Experts of a small language model: 25M parameters.
Below are experts of layer 3 (counted from 0) of a mixture-of-experts language model. Rows are named router (the router's row for the expert), gate (a neuron's input weights, with its number), up (a neuron's input weights, with its number), down (a neuron's output weights, with its number) and show model dimensions 0-55. Each number is 128 + 24 x the weight over its row's rms, rounded and kept within 0 to 255. Numbers have three digits each.
After each expert's rows: "comes before" lists some tokens at least twice as common just after its tokens as in all text. This comes from a sample of Wikipedia text that the model never trained on. Tokens count by the router's weight.

# expert 0
router:111113105101122133111137079113115158133169122146132139144129128130122115078112092127111162116108126118126131131133135141147114104151114086108142118138169075123093107165
gate0:119090112144116103144173098136148107158107127127151110110133127070125156109141120107148102100113158111089121150146152118141157164121101113117109086130159176142097134079
up0:117107102130103122125152090126181132102125168116189140143136119128116148131141097107133151131134157128119084144100105153127137158127175116111144119131134121111138110104
down0:139145170078110152141104146159175143137131092106134159141166122126104068126149184143148144119188105144161110170137132151081140142122111110113127144101166111173161105131
gate1:099109114129107132136154082130123138101158127133122109090106118115131125110118127109139126130138139116136113159097114142144159138129097137088112089085135132141137134158
up1:128101103134130137147141116117139135134144141149138133133124092142085097112164133090100094115125160132135124134112145144161128137156109117128115083133136132109157112127
down1:141121121092132117148143146111125080143137148147109124134129149135106166146076117117158166151127118119122110137160128183111128121103136140123102159135160145171124155142
gate2:151092173166181114101134136153141133144144126158152106121116131119147170080109111115113140097140140102086096128178141134123111130186090163143130135126139111113141149141
up2:084150090136123116154150149167119130160094162091081139152125138103083092146164122135138110166141157185155146130100124116166107127118154124122121134132088133119131116090
down2:135152063143102156171110138121192138133170112112141139094119121100119187142108172117127139122090132150143152139162120150124155097132174120138127206103121132123134136112
gate3:130161113110157130125137123122124131166165078129186151085124153190147111115116101120131147107137167130120131094139093144102121136171083103128150190076171121096082152145
up3:111204127134122134108123129156135142133174107129158160124140112191134125139143122136107189139096129124150136104142095135131106097149075114097137170113152111126077135120
down3:104144130133107112126155121147134142106064211128084090154117083123127124121167139134117103136140137077123150116095121123135175148169125143153100077113110083117186135114
gate4:136150148117151133131126132098130120114136146116153133201109131155124118126084101134134128159144160152111096156147116144132102114174177089139131138084126092136088100188
up4:102125116167135117107143137160104131144098117113119148072140118104179109122171108109120115105108108124165163110128150125146132113102099159137110099122136184132118146086
down4:093112124131102109114122126115126128142120110120168121184118132119119126132132128117148198133120143141140094188181111156132124139154152093093104132130129125150100085153
gate5:123109160142148116139121092131139158095147149072129135151151153109129161114134098133104120151153156124124126108132157140112089118099125158101132165116117077080136091144
up5:174126135142123105153145173145140130180134140115106070116120125101131089142081154165150095118115131131132183136177094106117147149110117114172141081131150213136133157116
down5:101136123094127118115090108173136135126167149134177152158092131121162081097060134115150138154121153113151148106118163140121124124156148119112122108112117086144107123140
gate6:082120090158125109105120111112125166114143129098138173128145137137140085088100111084139106116116171126175140111099124149110114139124122143147129151106129102125098075115
up6:140138069153117104115099106097124144110131130109144130144134129132136079066099131091119110135097127127147121160098105140119118133125140093100136129147160070173108080065
down6:122145134062105118158136188146138149089083135141148087129163160120176118124124121123160090142108150084145080146096148116090155142109096183074170170115090106113170120143
gate7:152142127108118145081154094131109077126106145157143117126130076137105166092109081153133139167130090142160169136077128107156144133142118104151142108084137145157134150134
up7:107098132122124127164129117098180109102117173161120112121152156125137128119158145167172109099127133098113182173130130140113148125110157124144127136192149149132153129159
down7:118127140190138122107109123129153122153100115156110139159110105123108135105124091118087095149115107146123133117071117115160149133119110118128114053098129144145162168151
gate8:138119097102118137115113110082080135132164084194133122055116073164133133129117181159118137117122117117129108157143121150134151161126089137105149095157116162164127147137
up8:135157156150131135134130139131153065114081100134108113140120140167170128115148111112131121121111140138090146149158152120163147115125131125143130185123134076151128154136
down8:151108114148102158073151144123128124161137136122129127098136110104095172134093096114117109073121139158143154092136161123100126158150086135101093088102174138085122097129
gate9:108159171128117119126131094083094139101115097109099149102150133133136110080137085128129124111119142085152142119122146154135087114078152124114111129137176104125085133118
up9:173108095144129134163130153119127119141160121161122161133117109132142139187144129140154139105116153159115134163146106124133175111141134128122185125104137157114106161118
down9:152136140101118152155113153112142129128116149150112138131117095102123097166117103094177178110104087227115140144122165166161104106160097107165155157123126126109104171135
gate10:143124110147124102142128144120142155144155098148098182106105143156110159115156162126113115099150132108126118092131053073132121093136103150122146103132181115094109152182
up10:095125183094106186127113117127139165124125076105137105141105132091104158131119127119168122132121098121144066142099117159176189118146117112125098151127151086105127129098
down10:141121131097139115097117112122139132120145094138158095122129124129102101112095111095133111179151112140125093158182131144133096114147166136118129146113132090100153154130
gate11:134134129135101099114159120132129170125130108136142155082143116122126109148107142120123122141148151165149185123098128154160156143121125108129174148104104133090113117125
up11:123126092134113126186175121120133109125176159124113171116134161128121111135124167154149091130100136172125177125139138126120139106116133123147107118119162137141143118093
down11:126150180150101111104164156139085109145147116159076145117134132077118131139159162161126124141131110152112162087169120163134131081112116157124105126119123150144140107093
gate12:153176149141128138154120135166130145158142180102164127142171144125151093155150120123108164121115163135184160094076184108123141108161087127110139158085116108108125101134
up12:117084132094095170117134099122139144118086166146148084104117150104131147131141115132148139147087122153131103138102110125102125170111125092122108165160173110143160132155
down12:145168116107163132142139110109158101101144135104128114146113077144125118109146131116135148155115119128074173094127138121102162151135121096072141156112144102123085108119
gate13:107148112123145157148128143131121117141098123128132166162123148117083144128147144137115121147167065117137134131109179126111077082106137120143140102109159128102143119116
up13:117152134155115141101091138161124104137113126134114135112133157135143117137128142083127142086132112157149149159147160115109104133109161133145140087141137118097109142130
down13:129137122155096122091096093121132108104145121179137139138148150123084099157143169170155105083093076161113172187135158112167127150126107142117117139131105122139083183125
gate14:097145083160144137093139127158130112120097187119148153131129133084119131151155134127128154148125097117170130143102126143149118105121133082108126126121123097137104167138
up14:134133079115091159127124112159137110101142155115110087142110118093111166124096116106136163103144134095133135085089111117099138166127109131169121119152098114114147181113
down14:151144149113121164147118124112116124111159120129119119126137157133162107136145153149154151073165118148150154139146128130100107124155096168120131098140097125110116120100
comes before: " of", " |", " in", ",", " was", "."

# expert 5
router:104098117128113145098149113123096159145109146110132121114129125099149166146188158084113122115137146158083116102131119115125116117169110113133126142120122128109139156130
gate9:138117108128121116140137142095051165159145106095177119123094129140137093114139136156132128132169135100154057124096199175163075105134139133141108132136117132175149123100
up9:120098155125141103092086139130071112167124126116076141100131125126145154163103121109147118105167117118105142081145151081167072102105110164111142137155150145134110176110
down9:134108127133130152171127166130094109138105125118107123116089161093144072125107087136182106128138138127113124119120176132119166134138103130148163137130121130133155132066
gate10:138122148092118123166146123132103158161137121152154154126141122151094136130132132175116109129145117117156122090139117095113133102108121147144154148105122113115121133143
up10:096133128152144097109135115162146113105159153111180168121156167114135138140148150136113154140133135143198102123122125118156130123090051134128088148142090124108147112095
down10:149177153120171140116075172105165175101131159113113118144153166140095119175143123131149167119085134139128122149166077123146126127127145146130122114145104104123138123172
gate11:140122151158117100156170153115147111125139121093115095143142113126154129131094119101089118099142170140093118084099109158104146125127160172141149071142164159159129124127
up11:092112127128133142150124135132137126135165088141125129125135161147129137092102153152165138171166136124120162110093112136124147073129139119161132155115116132120118120120
down11:105119115122110122101181119114111086109114134118130147088114123107135132116113151121134128102104108155116100146112155166085129156113120084091111098123089110076150135098
gate12:106136082110110132106114141155145129104154114103095172131161128174093161154115132107104119156158068134145170138174108142129117085146103095132156135141160116127078127148
up12:092129120140148080147077115099160122109140137132148149086101120142074104138128109100185139143130087116146133153131141116110048122157156105129120118129135128162107068128
down12:107149117152119154145116156156138109103124132103116122120150104125154146146133168091135096134079118169129119137129086112110121094141124104112135156130135119093174095118
gate13:110163134126157125119124104113089158156113154127142128126120121128161102142168115136077155089191103120130128119136164128133140123147132138094144173131108120107129085145
up13:130150099146200146137114100142134122141171132104157132133121122154117081147122115145090137133156112118102125153157167113117092122148148151089152112132171159095091093118
down13:169127144123166122133113133174166148106102126155130107154113112138098163143073111105084129136156180127142143119109112148113115180138126128109084112133088110125160136117
gate14:122176119103117128097154144087114127135157150106167162121141116090140099115127110097093110155113132124085094119080161084133091170131171127149122073137064111136114108128
up14:090133129121155109123099131141161111159155115138102107099095150129116138114113116164118109154157116131138144145180126127119155125098107128153141129125163112124101156112
down14:146143095120115155105109107101114119127121102084120151105102113137116116141104082145139103145099126154112141095130114132098155100116146138114116117127158127133137163088
gate15:155139140113122127142129149124096126154138152130125133164129125139134099106172130166159128133152153107125132135124141146128097087147147134143122124123133102121096082125
up15:131135126067111118148153138130102156104130172153112107118141112140088140140159152154123133159160145116126109119130096150147135090121154113152157135133120107136137055119
down15:121118162133125151118115136139092112167126131109112137111135165140070181174127114115101136100116083117089152123116111143152105140121112088131126152134157132129103160112
gate16:129156093087144106074116115114134152129133145127121112138143105118108133132146115124173162153096139124135096098167112137137149119111109098100147202108128113079110103163
up16:098121130112119060102078107114139140099145115106122145134149150143075099108118127183123154172130095116151110119138137110127120141113107110142154099133158141129132100105
down16:110099123101120126165117149105115159103144147117136106107131121161121105177133119124134146172106109063140127116139098135121142096134157125154105103159150124116129142133
gate17:169137129177121111113106104144096153124120111161134091137169149126141131142137135104152181067133115126151092088146150156144102149131119137125119130134113155142137137095
up17:126138147142143136134120160148098115117131102111163135157111132171136192127115148136131149138130108109139134149129061159138143112157081161164087123160097154138179117158
down17:159135133162141155129177142113175150136097136144127066131129094104134109108136128123112130081160155152113146125162166148157161111130188154072108139125122120121132105168
gate18:115149146101152123141122104149108195157130139121134119142111122124159149124107148067129138090107102143142151136128123104143111124164097071048090158141142149143139093136
up18:133126148094108134135133128096102176115113143124085121149148090148150161172143151109105114086108081157150118116117118098117130129182084090076121128132112171117150110139
down18:162123132144137159128194135076140117118127124167132146099138136140097108132136115149138084130150136136116110082150140134113147115108169139119119140112105122134143159142
gate19:132164163153130116107126109140133142087118123127128121146134122141115113170124129117142123161123144102133107157157102124141120085186158068122111135163117140087137124124
up19:140157102125121123088093133124128146120129137135176128110145142075063139142114169176089108092147132110108121141107145128161110107076170083127135118170130103096106088135
down19:167108152118148134120117132135154153107176149100118143117195137136097089074120107092125116143135138115164122160160089135175155126159133144163118130168117104125080147162
gate20:140127148149117118089135110193124124178133132126097161145111142130082134129137096130123168126131139134146152096096133139127110101124146154156083174134154111113118146156
up20:076151137149103108127135155167138129121120116090085131137161112121136114109162135104087143132084153116094155108128140156146140133087132129119143128121129141076095100141
down20:152141094079101123131151111136132180104141138134083154125117137134114120118150087137111083161155122146115137094087151124126115126068128155177109112120160118127113094111
gate21:109120158148132109111131153164128109112114145104140135133130125132162133135164135114105118104121086132145132141130111138190160115121099142142165141112148105136156133170
up21:149082138139144127132139125141189110098121094115159116144108148120159139102135132097072135100118136115115136149148072106136162141160129108163133138138150114160149159161
down21:092116116111135103104109106111147121167132130143158103098134160174121115145156135112119119108165127114162157167111110128103131149077090122157174130125129132103124144138
gate22:150126091116114140128111133103106167115105130107138146123117134107123147164145144094152158132122115121137136090074146127136077112138114115072130139128078123163154071111
up22:154134160148093104146179129123130099135115171179133110143164082176111089137117136151123085143102165153107149165152125163109114120131142182126096109137143103103145147141
down22:167133111148139153152117092122136114134125082143163134125123157116131154123171162125129119137124145095137093151121148092130118108144157144165148096111128159152094153134
gate23:134123145164111095109147131183181116089147110110119135142105110115135096088158145078079133141120144121162144131137119143136113152124126128155133123102122110164133186170
up23:101153177132117123120131107104144133104117095151061121103139141093133133134115114124088126142112147125096161145128081109105102093157112175111116117128133133149152150123
down23:142094101138143161107111120157144098121133107125129117103095107096119132173092125127055109167116164129157133153195115111152102129183141139137117126086107156096152097137
comes before: " |", " ", "==", " •", "===", "In"

# expert 8
router:138106145097153108106104119109134134110137166148101127136135108149161114130130133148112130123156127118135129138103121113146119132144104147185083143098116123099124155140
gate9:122085123120141129118098096120117134105091121159119127156136105152137138110114095127121112108118129132132146142120108125103152148134109123071125112066108138114095122110
up9:115104151106121124122101127102132168107097109129108136167160100147155119191150101153137106070107095139147144097166114138130151130130094154114135150121101134120088102143
down9:099110116147123175098147127139099142161125138103135113147134142168145147179148142150122133121159125139150132148152115083123078154086123136125104101142139118127128119126
gate10:153142145131126113159102111123110103079153121126128113128113110132072074144093081131117154151129120129135072117129135163119119126132135127162123125107127126112113160104
up10:157148122126115137132146099144123080081143168130130119140123097137112110111066116127112119097078121166098125121155150163130133139164130133153129118096078087155142126147
down10:166123100139108115101123175164115142141115150176117153137111099135139129128122154101128181141146113077138091133102070141112181147121126118115099122169125127160140112132
gate11:079086123131151086116124124124149125108107121130091134137120130114113156119155135160101137095124118107159131107151107108134102130121096096150096131153145131103152142118
up11:126102156159101133079114130137144156114060115146062144135127148095107181103140163116106141160125142118159177119147053082107122094114132126133116131129152136121143167114
down11:138082129143092120133146097111137145107130114143124114109116138158109157119150118097113116159113155141184139156166154121132141111115135136108078108130127116127121109115
gate12:137063136122134141104099132081140158104118156172123090120144142139127091102064080144162109123137171135109144105126179161140077108133104145112124119115120125139160108138
up12:156128136099140132099092108139148117118124126155149184166148122116153163129166117151148099201085137128109137117169100126108101141113125088144120133085155116129149133149
down12:136154114141175163103125161116090143127094100050139140152092143109142072137116116136126111108123130150169112101097129114129129107095155137127140122121102124138161133131
gate13:141182107088144138120131122124090107111163100149139099104138136144129084131129162127146119200138123109128109182110139105146099112149161147114079148115126090147109128155
up13:134150165113123192119139113106128110121120162085128093115097125113143105118144111113128098092142148145100108153128132137133146151141142124048112133127116167149154160103
down13:139140187125097146151124167133092117073106170128114127108131099105095115134108126143125129094098112103143161151127158144120132139105125145104121124106141103163139174084
gate14:083107107109131111077093121117125166133152136128111123122137153118138103139107095139096163093128116118115108138140191152166130140132095140138111107146090082105137140157
up14:120139106119122153113118121131154107106163123115096111135132135172152156129152103142135127119096131126178130122100119138143149157105148119170124111135187158127091120115
down14:149113126111169156166126103111150136171122120133143143082137118129157133120105142082167156127186150144113103136152156098111142136154114128140144164113078124141130134124
gate15:132119116167084104151143097122138143148120143131108140148083107144127127086135126108109114117137128152112129147108135133130111150123112052152135137098122141141145168130
up15:098174114129136113125094148153114137150149114132138104106146154102127122143122112130099102141158111113133175134125151168144145100139150165108151110130171119150099131113
down15:147088159149116114156129092143163123117146173144083130080108133098126121109127109131125131118133146154124165133089146159116181151123093152134104121121139111129106146147
gate16:077072116112178107123123136122094136141102140166090184114108157103141095188138135161101104159129106110124157116107192066171085125143131153132122118151097148109113151141
up16:085141121094095121121141114108173138140144112105131112119106109144105175124077100123134166113117108153098094114154124137118174125131067118124122101118115127125119101123
down16:150088120126161102118111129111124091132114114144133174156102107133110149112131144150163124096108112125145103108111133136153139112154100146136125144129149145138123144181
gate17:150119139149150115122117103132111103141158122152131135136124118127146087162129135132148140172151138089167112101144130146134142134137094133147139149137096106111114150133
up17:119121116125157130132120155137147148135149141138095115133145130134197130062150168102144137139146148134129111154149147153157126123137115127151131103077113164117101127120
down17:068150142153117146115110147117107132127169142082100108137184090110151140143071107112079135133123132110164167130165100095148146159138169164094132146129145154152142174072
gate18:124111123145094081158151113105087185147127105141127123150095140098157117094111085135093088143144123090144147141097111128086149126135118170134105166142100160138116156163
up18:100154138136158143125134140109146136122155132095081134131175147127119140168137129101135153108124134128111129110132175136136107094136151104100143111137123076125098109127
down18:139108118130152120147089128105128123143141148109124154112135167113169128125088104148122135111139159109118194154127144114133121112128141186107125134136088099098152108164
gate19:156123127103156104108121092123123089119100131118120107162097124110096115094108089135160169138170145103146124140140143143140172187094128132141129161140134160159137117129
up19:136149157106148152111092147158108118132110106129123134134128114128130131137103139139122058153167114174096105123118095105139130114130133121117139117148164135110111138116
down19:115149162124085124145111100108129137171132129122087119092093188134144143097150103102128131128107122116163156111142166150098142125150130165145152121142103117084116124164
gate20:124128124121130120097089102107124138137124129096094176117107121150080117138144109141155107136139093159133152161108090121149114156153114111080155090156140137140104084128
up20:141124108101105114157155117141150100121119110155170105142156141118139164111132116123081179141128151126147125150129131166112182116132137138135085154069147122131143116146
down20:069161134162121121162128149138095113122139122132117135143154147143153145167124120168158167093111133147097114156111145115115157148141129078123143148118093145141122109176
gate21:122142138145103132109066109156096175113116132096115121149145122135150112122107135139106115135149107112104118116090120162133127145143118135113122158093120103122126134092
up21:105115148159096112152081141128123142111094132146157119130137153139152121118108148142136113135163140108126134097100156170152131118132126149142107113136138091101161175120
down21:104114108091155120138147134129127142123129170144114124131103120152141136168152105168172125119164156173124135149131141083108137095139104120121135109148113178138112112089
gate22:150142152163125134123109116134107120102157126106121134085112112147158104116113121131089160091122053105143145107151118125124125125166070106147111207106170142152090145126
up22:096158125106124109125144131127139104126116149094147112148101134096123111096103158121099124167130140146105147148127158148103125099147156131126140079172119143121169091090
down22:159133137102157110145167108159145142181140111113106121145132150116142114137124100139129144096126127156072128159112130120133107068125173163167140144124146142151105125128
gate23:146173082130165133131045128097111116113112142129138106110133114201113144110118137130176153105158096100114138152142104121129175105140110129146113153125130146084104134101
up23:138123115076127144129158142112103159071159136096116172136158110131130145132129105152117173162140138143052102133110133096093145125129087138141116130114115112057171139141
down23:087084100114125122158109098147157145175140126116119158110135139127102101129131111140125093061165095085153126142141151115134114108148146159100168160160115144205141082102
comes before: "-", "\n", ":", "=", "′", " /"

# expert 10
router:147113141118153132077153084158144117137156113109091110082142163130118125134125123096107139136112156098106136112130091092130134159147159119172078169140140144163120116140
gate9:111177135114142132123106154094148136099171127113067158129089080142143122093088116119110142133117097114107163120133123143147092146104134094160157140141154179155119135152
up9:098069115132191099131129128117148128144136147119091066145135109165137130141104134144091129111137109138103118143135161146098118128117166096161140154105121162136144128151
down9:136149110124105097107077085159119142141137113125163154123102141125124087112156137117140126139138106097122132098146136143148141166120155110105126161103139113083136099125
gate10:084165097140119157124118118153179133134125117128078105144115109163131123142128130192117100113104123153132122146156151162152085149145134096129123103136129123126164126143
up10:095108132155197111196116125152100136142146126108190158119121115110118098115136130163169137135158142146129127131104172069123126120123119107123098094129117096134125104119
down10:129105088122107116158166125141126109070165152095126131114140127091104128144164127123142174137124144101106169143123099098144136107135105153143111080132126138094113131143
gate11:124123136126146147140124103174146139145095165153142140122142120124134158121106133135152122160127114151164147117140117088106098127149090124136127092096183104124098126149
up11:107123118134148091150148129082172141108112118106053102134109083110141118112139132159127122143133131113159122153137126159133180137091133132180170120145183132145087127109
down11:115148073110143104131172122175125123099104130129153144107096111115134149084104159108148151141138179135143180132139117112120118098139124134101133124131117154141120127129
gate12:141097094131133130142108140086110169157161120113093161120127148098145132149140138079161136103108155134120131133140153145135152111153139139125079151148147119135146133101
up12:068162119133125138141120112149099118129111137132151131129076159146110153088156109120086108136108108121116126134124104116104092124104124130113177131106091103122096108123
down12:132136129120098168131120079118124108093150112164096154162080150156145127139137087095087105110089132118103134123115111118114134113154110082129137090161139134128136160092
gate13:122071095146147177160124111123148194153130141140178130121125095139112133128132107160107116147159195120088167127119155081104154135095142145116077149085076134109129111143
up13:098168146130098099110128135129126115137116113128115104137145145132141105102128145102128137120090052156177121158129093163147112106164138086098207114174172114120132128104
down13:120130147132142089148166123145128109141131129114115114117156153078128167090151119150113110120109155085130119123129152129106150177079159089108122116111123144115183106145
gate14:120105127102098132130106122077129134126067168129132151124144110138122169127100160193137144147141166145122109122116110129106167143146115152143126124138094139128191129140
up14:136086092107092099144137133147081098116129120106171167108155106123123082092087125126153134120143136142186122129124152126103093134112133108147177135144099106102172143107
down14:147115109119114154146137111141140148141161091156117132168113161104140150128085132100128115095131111148111121098123066099197079098168122115116158129117134137119098114145
gate15:108127126138146116077157148133136135139122118149136126136098172135148109118138089076118140123138134141178130120089136076122137141146129091109144158144132105147076145121
up15:102138135205086088127118154111136127131164131103078126131095088143171107150122145136115151132123093144149172129137154154146129119130113154148130113158151111118110118109
down15:119181105168114127124122091145128112079161106094163130138133102101120108124154143102139117134099139172147157118134113102133103106120121093159158137141123119060099118140
gate16:099153109133172078139159135139081146156164143141111135138108132134142067110090119124125121120126109136160137123177136145130140129124148145133137150113141121126081118118
up16:104083113145185137149155116149126121197166145144141138124154133142105138162173109104145099095111147146126140104169092134138158156110156112129128128130165112177100126147
down16:158132102124171094113167108163110112113123147096100120122140101086123122092116118125125161170143157116122164115094132128113133150107135109083123092095097086109123149172
gate17:106149101147154122121175132165172150138120094117061126148150149171126132107122094137106142133100090110173165131131123123140138125153131145125148123099085142159132163148
up17:092129143123124155155109160100141166123141133163124150108102109076126098146126119176152096169158191139121140124164162122153153137091130163108133104147084143102148123120
down17:127094132126106131136120126061138137107146152091137115144137141118142119113122094140097146116124160080166132129128139101124154134115141134121102128120132124164129162124
gate18:112193091118129131121120106076139109122168127128107157140094148134117143128096156112121105154135095139108155107151140130125101127103140166129085146136083151128128099112
up18:113111129108160161144111127161140132156125135124099138104172120101126079149098136104118121120137106114172138129128130092136086113167124112125171112130128125160102146119
down18:145153116104140136151141133153118132169138163141107111109144118142114157185141112128119152121082118107149110145129125086145118130128098121149150182147156140139110104150
gate19:104112116096113120108120143128135086129130107129101122119098095084157171129138129150155096127170124137087144142116087141122120119137118154143129115120133134166114125146
up19:121132164151087135144096114130132111113112135136124172118107154122131123085163114107149079133129177146118083121094138096151127120106137147102113162144145139103102141116
down19:131113103104102135139131136137108125106135093119150127129148133158128155171172072146116112124156100149146119150115154130131120160180120081128104129121123143172145107148
gate20:147127175112146129137124143167130172139165079131137128142113165108129161112172127156126166096165130148125168120116133122142145108142102125086112112126167125167103136132
up20:151128175118124106118138115176130119135119100131099122122130167091120171108176135117098134120144114150114162114156116157096149110142136160093129130138158137173078130135
down20:146173095094093150069162098126098129120111139134130139130152120104139125144110108144145156065139139150117122169182172138132119132188113107142129080149125129162096140158
gate21:139084090137126148127111122125148126151133136133134098110109118141102133095166096133120105134146160142173111175117125109132158140112107119162137133124076101116160134179
up21:172168169114091134103148146109079168141118137116164139132100115095152093146126151121109145124148146139146084103162160126141106114140127117098071154162140175122109132109
down21:125096063154102100167165171115152134088137192117158156134156156136105097126127140093117125148124128131105133103137148103137131143192139114129082148137104165180131119113
gate22:141100133132180138094140094130092106116182143108122127127106133143143138115093115108128127097129084148131129121123120145163118128139108094160115146179157119117107132121
up22:106149100127149133119137120097120126136124185118197149133112125178129133141108103143144143125135135086108126121136126109107129119114070113119157135163120163127194130111
down22:149173133140141134135138075075143153107095147109148140121139139186140121145103081132093122169109130135142135148132122163145129149129110135119076154126148127132141127104
gate23:082066125150124134127113106141173083119148134146102164128127160129109166143152099057134112093115153104145158134149083148133083140130119120129107116140152123125155144134
up23:117092114110150133123110075101182126119121141119117166103126161153068131185145111092143122111113153110139136111120088134135098178150138123111115143152148107107141115118
down23:142152137111124132156113158162099107091107117132183145107137159128119148132133132108161152123151109144138112093091110147134117100095133086124137090140161103125143153083
comes before: "-", "|", "\n", "The", " -", " List"

# expert 2
router:110113137112117133117086104084147126140121149165112160145140175128188186089135112139154147104152155134112155114114157124138121105161109131152121108095127145130138142147
gate0:164098107138118140137144133107093126163111111097141126127080114105147111090103146145115132119088119130139161121122081129131164088143105109112117169108144142103079135117
up0:076123095125147096140159132133113095102141122174163147124117124174185138131136107115184095110149164148126095095147160150133108123089140120131138141130162110093108150118
down0:090153130129107134132140111147095102108158100125125095127180171101111131134125104122141118086159112126135124133134083145173122119166160173143059149107161136100072127133
gate1:111158126190106106121140081167144132117087120090178119167146123130134135121085110136169146152121153135148103098163158144119132121166156120141102167087102126126115127132
up1:130136125124121140140144133130122158139128139134104152121102117160144154131135139103114148137088132148114145094105160150143132158188167153125084167104118129128082139075
down1:130142106116140151096144077124129120140098182125110135107140085167110140134130113144141116104062115139168104186158109126154125132107114143126128129136129150147110158131
gate2:141134126102145138101158115134118131071130159104123112163134168081119123097150113087140127136102130156144177146145149151131130112172192115115124149125168117113106121119
up2:075143123162156133161155112127134147170129130130162143088117114107122109156116073128113134123151164095092097131127159088117127120118118128143080123103061142116145127131
down2:131119154112132142131117107146124135136143140093196146072081131146103149140116110152144172130116112107089168126099170064108095177104105148118144158125113157103101106126
gate3:080138123124116152119135094149126129132127096101134161120105175155129141098135124157111119130127099089134116104177145130167132152131139157138112171127112107131105112151
up3:182116102139162120144125159114131120140140137144121123145136098115164109139107149094131112137102147169129152126077139114122135100099114110107121099116182130133121115117
down3:113156143100134152095131065128094102120069109132110134112138155085148138170167165101108121128112094116102114124163142110152132127103130106126103142177142122140152131099
gate4:090101148120147121180117093153110147126115108155108118166172134177149155116104131114113145124134128112106130145155126124147136162122119113122131113112133137131113136146
up4:125144136180164135095128124162115142090143136144128156114156104152176147109121153136128157102138155075111099127119121097155129152106165104103140163114127122133085124127
down4:104114110147100108120143114104111101149120116102123141113092108135158140131143126105113137079158086153120127117097111120127112159119099131123152108134144126136091157158
gate5:097125108098119127106109104144154102103100118153163078184158148100085127147120137148131142095141156131129124113143116123167100152173158130121103147071119106145130157161
up5:126140107135167143141134156114172169106116129095108143129130079139134144118145114152085126163141145178139158137110110113153146110094109092122113127125166156107080085102
down5:092084133125103082110102126102121102080169112128077118107108139122173165077105102131108127171134113105145156123108136130115118130172092113112114108125144092140147157114
gate6:088088093155137131105129110099172108119131150131152115149153153141145124144119148112129093096130090149112106172119160138136127110139101121093129136104114103165138114130
up6:130136109169157167140128108122158132102142107144125134122158159116125120122113126113128179113139127070135198141145131159149102110123152160106125108083151115160117129172
down6:123088124127137104096139106121158132081168096074112146125101097140115117145105140119126113122134097150122112113122115141085150153128106102111142143104139111140130149130
gate7:122138137104093139101150133101152108183130146117094118115095165152121162112124129108142168102127171132100118141112146149134178136164123095118124089156118128161130103147
up7:114101130154137111118166161109163150146125131104161125178146094169154150124115093152116162111140139097109150117188135132127130093151176120108132082123117123104102145125
down7:091158140149123159125111095134153111121102105151126163125122088142181112069127134120109099131143161200148124138124083130133110126112092135166151154143155134117115131131
gate8:158147097136176152157139135142202095135117146090155134131135180109149129116101140131116134121108131112117120108110135130084096135145138111169159170091148152061144117143
up8:096123129127127104093125150138109172111145111174096134150127110167124121104172153130108167145167129150117119143135124153121157103100121123147155107158128127120135113128
down8:105113103124111129127126161132145116077115138090140116114087136109168060123112118132114132118102166127080173138143122104156172111097088125123093085113101144153074093110
gate9:103133134113159160083084125092146133151147106153128139125130101199115112113145072119114167129146162101137125107149155107143138104114135134126164156163133145128073108150
up9:121123090136122085201132120174129150175126142121145149134124104154101114161149168125166110128100123120142145127116147095141100131120097129122100106144143087110134129072
down9:132122121086138161145143135140139122119137120122099137144121120166108110143101116143140167133106141124151055107168126109127152148131103092096121166127152102142122122074
gate10:123159097109151098112094137165116167164133069108167152110136103116151135105148133129143113120141082129138125155135110130107089100108135078102134162137128112143132072129
up10:144151153180155117157130130106138150125127154123105112140110152115093080123157124100112155093125132135112156140131123157118131151104152083090133105154168147149087124114
down10:107143139143135100138140194152099119133154126100143195111111169112111071122116115074135094134157116121150089087130125146142139107149127122151143105105121139127116129113
gate11:150104115134126094108136105121142085151133086096124165134105134116101168131132133095138128070089152141144119113156130147123147169120132172111116141112101152136113061109
up11:109122132095142152157115140126100129127101179166114082110189133117128170098152112157137115133136093127154128142118127097156104145105145105125113122133138107131145136132
down11:117143092131125097093129114125080143093141113124160098173121130131151118116103137138082162171121146148157098097091102182131099079123103091121083132139110129113105154145
gate12:142138147135116131101119096167140136127143135110139161129123096136092102116095097149089117173123095139103114111162112121122116183120135137080134132106114132149079174127
up12:168106135112111115139158115113158123105113100153128117138142163153113168119087081152071143083117103103117143144163132136139128167136137136139123108175125097114107140131
down12:173135142148156159144139126142107164143099098164133121143107140151115120130114126134130132128131162115138155138151085110105115162150143108182096152165148156154151127120
gate13:139133170142120165121140104119151127142135155123139144131114176117129146137130148136168179093109124107094093143124153122153122118122125097089150112110117112153137117133
up13:133154178146135162124131144119179142136150106122095131174166167103148145168083099123141193099168116088128165116142148129123159105132128137094123138095129125108119124164
down13:117117116172116116140124139133100109154143131128117111105136076162119074158131133101132119124138153175134142132156114135154155134087114122138127144146157148099127125100
gate14:124095110144119109150102127118144110137148180125114136139122119147167158105117102131135104128079150109103150079131162105145111137119086088123115143099147110127091078113
up14:141149128157118100093124124156129106139129120149156127137147092116095112184162092081112156085164145130171133137109132158157111159159117155131141124092149120177134128107
down14:134164070140141096137099115106102149107169125154146148130128083161114103113168080140125095069153125135143165129122130157202124124111115135124130099131122145165149074134
comes before: " |", " 0", " —", " 1", "z", " first"